{"n_experts": 256, "experts_per_token": 8, "d_shared_expert": 0, "router_score": "sigmoid", "balance_bias": true, "groups_per_token": 4, "init_std_router": 0.0178, "tie_embeddings": false, "beta1": 0.95, "grad_clip": 1.0, "train_tokens": 769300000}
Below are experts of layer 3 (counted from 0) of a mixture-of-experts language model. Rows are named router (the router's row for the expert), down (a neuron's output weights, with its number) and show model dimensions 0-191. Each number is 128 + 32 x the weight over its row's rms, rounded and kept within 0 to 255.
Before each expert's rows: a language model's description of what the expert responds to. This comes from a sample of Wikipedia text that the model never trained on.

# expert 29
What it handles: Common place and institution nouns. Common nouns for places, groups and institutions after an article or possessive, such as town, city, government, family, village.
router [156 113  82  82 116 117  97  95  85 122 193 131 144 164 137 135 180 152 121 133  91 123 101 130 182 142 174 132  69  62 118  82  90 143 131  82 150 125 127  92 110 146 166 125 141 197 125 153 123 161 165  93 143  95 171 109 165 104 135 109 127 178  83 116 109 137 128 154 129 161 138 128 117 149 107 149 146 148  90 179 128 114 134  98 184 165 106 106 138  72 123 130  74 193 116  82 124 137  91 148 140  96  44 103 172  93 134 153 154 102 178 126  94  80 167 150 115 136 112 107 136 147 144 171 115 149 130  88 152 138 155 160  52 138 136 128 186 120 140 210 161  98 125 147 107 126  90 113 105 134 134  47 120 166  95 122 125 165 179 138 135 147  83  77 147 151  26 105  91 172 128 181 155  88 131 114 101  76 103 143 150  96 133 144  98 174 136 147 107 125  88  87]
down1 [ 86 155  44 121 157 176 100 121 125 135 114 171  81  88 157  85 131 105  98 167 112 148 116 121 134 113  63  28 166 134 137 130 107 110 137 110 115 136 194 131 108 107 105 131 153 155 128 115 179  89 159 115 123 143  95 146 130 146 156 120  56  92 151 114 133  93 130 163  88 127  82 118 136 139 100 120 155 157 102 167 114 131 125 155 147  81 237 152 143  97  88 182 119 103 133 117  91  67 133 117  82 108 141 126 142 112  84 134 158  93 181 135 157 175 154 187 179 164 155  89 132 131 145 150 120 135 113 179 134 107 172 113 142 123 135 128  96 116 107 103 157  95  68 131 117  90 146 127  93  87 150 172 135 149 181 131  74 149 115 113 129 101 121 123 164 102 107 206 125  83 122 146 118  89 176  71 124 167  66  67 121  72 112 136 112 131 129  96 103  56  97 124]

# expert 15
What it handles: Name-ending syllables. Final pieces of personal surnames and first names, mostly Spanish, Italian and Portuguese, such as -o, -ado, -ini, -eno, often in sports tables.
router [181 106  58  41 128 121 144 132 108 187 143 136 101 181 137 146 106 146 160 156 120 137 118 121 108 146 131 102 113  93 136 130 174 122 107 124 142 127 124  61 100 134 166 129 131 104 129 111 138 120 119 105 121 107 103  53 113 153 180 101 104 225  97  87 137  57 128  76 106 105 167 101 144 142 145 100 111 144  71 161 228 123  74 101 115 105  80 131  60  97 124 146 163 163 123 102  67 163 158 114 137  93  96 122 123  89 158  94 148 133  77  89  85 174 116 152 119 158 166 141 116 115  99 101 141 207 158  93 110 150 145 147 137 176 176 127 158 120 125 147 136 136 142 145 108 119 171 119 145 151 103  51 129 123 145 152 130 128 155 152  79 108 142 127 119  87 101 118 107 144 109 132 186  96 156 176 131  74  95 108 190  91 176 136 155 144  99 145  95  79 154  88]
down0 [113 166 133 139 131 163 136 193 144  91 142 115 114 197 120 162  61 141 199  94 100  95 159  83 113 120 157  95 184 136 107 107 138  84 148  90 147 130 116 105 176  89 172 130 147 170 202 146  91 143 108 153 127 148 172 152 171  61 161 118 167 118 101 107  84 156 179 141 114 108 159 148 106 157 177 148 170  91 147  97  63 158 126 151 160 140 172 164 144 111 114 132 116 104 116 129 140 121 185  91 139 123 124 123 172 129  96 144 126 137 121 164 135 136 153 157 112 132  93  63 119 173 102 139 129 108  65 155 133 105 112  79 136 151 121 144 157 109 118 153 131  84  93 150 137  85 114 217  91  94 118 136 168 128 166 147 179 169 178 124  74 114 160 156 108 123 111 157 189  96  76  86  87 111 100 125 144 137  99 152 125 148 123 118 211 160  77 132 122 124 200  73]

# expert 35
What it handles: Accented letters inside names. Accented vowels and short letter pieces right after a capital in foreign names, such as Vélez, Máximo, Víctor, Björnsson.
router [132  77  99 128 160 128 133 160 111 138 164 156 150 183 171 218 135 193  46 109 175 110  97 132 128  65 124  84  75  99 111 150 169 171 123 131 139 140 152 157 109  79 154  94 139 126 113 150 134 103 159  63 120 156 141  67 137 127 139 137 144 180 115 103 115  61 138 103 193 104 117 121 116 151 145  95 147 117  98 113 135 141  95 114 133  93  53 228  91  83 161 128  93 145 106 136  88 138 127 163 117 105 131 120  93  84 175  78 165 120 131 154  77 135 149  67 134 141 132 177 130 123 149 105 133 139 149 130  83 160 163 116 123 146 126 102 168 158 133 174 136 166 155 185 101 120 117 130 158 145 153 116  99 133  76  84 113  68 131  84 138 154 114 134 114 136 184 109  66 161 156 162 175 135  89  71 147  89 138  87 141 149  70 106 144 136 119 124 147 126 178  97]
down1 [ 66 115  84 122 137 155  96 142 190 105 106 134 122 127 124 115  87 194 164 131 187 159 140  87 171  93  89  88 142 136 145 136 143 110 150 117 173 134 118 159  85  76 153 224  81 158 129 120  86  95 122  59 160 123 116  68 131 135 122  79 122 145 127 173 157 111 122  75 128 206 112  57 157 111 117 108 116 105  93 145 107  62 145 128 107  97  87 128 155 136  95  92 151 114 159 147 120 143 100  72 152 114 166 103 109 140 148 166 177 167 141 160 184 165  74 160 101 178 176  77 145 187 114 172 137 150 120 137 112 121 144 132  90 153 151 163 190  73 101 164 118 109 164 139 168 101  95 183 105 127 130 144 145 118  77 141  98 137 107  98 168 134 149 155 121 106 129 115 105 151 112 125  95  94 131 135 136 104 161 128 118 163 158  80 112 158 142  32  93 106 123 145]

# expert 23
What it handles: Surnames and surname endings. Family names and their final pieces after a first name, in track lists, tables and cast lists, such as Smith, Hancock, O'Donnell.
router [121 117  88  42 150 126 167 142 101 148 150 129 101 202 147 149 129 137 162 151 137 140 120 145 117 154 139 133 123 114 112 101 149 172 164 105 164 138 100  85 125 143 159  69 151 107 123 126  88 182 101 150 199 161 138 110 111 118 213 150 148 165 138  99  73  69 147  60 123 150 144 107 143 207 116 112 101 139  81 146 211 154  99 105 104 123  80 110  81  95 154 114 161 182 165  98 119 150 165 177  80 120 143 117 148 127 116  82 111 140 112  45 137 124 116 111 147 124 163 173 108 127 159 141 103 220 131 100  87 128 124 152 152 120 152 127 169  99 159 131 116 132 161 149  98 132 154  90 128 128  82  72 103 117 118 116  99 137 132  48 126 116 142 100 120 101 129 100 140 154  98 172 120 103 112 128  95  83 133 117 142  75 128 169 137 113  51 107 166 112 184  60]
down0 [137 130 135 125 158 104 241  78 129 100 150 126 158 137 129 138 102 125 148 114 154 164 139 103 171 132 135 126 128 116 184 135 164 159 126  74 140 125 180  71 108 108 186 139 139 129 127  80  94 129 133 183  99 114 103 101 155  90  85 112  76 189 185 143 104 111 104 142 151  75 144 162 121 155 160 180 123 142  89 142 168 152 162 153 123 194  90 105 100  98 142  97 128 123 127 107 124 100 158 134 160 140 137 144 113 126 136  88 187 183 134 144 132 137 134 191 159 129 114  97 117  92 101 108  58 101 120 110  89 120 106 155 166 125 164 133 226 142 132 175  82 135  97  85 142 114  91  95 155 122  85 127  60 123  98 131  83 173 132  77 111 124 104 124 126 158  85 156  42 112 108 134  90 191 160 103 101  47  96 147 118 114 153 105 133 179 141 144 111 140 133  75]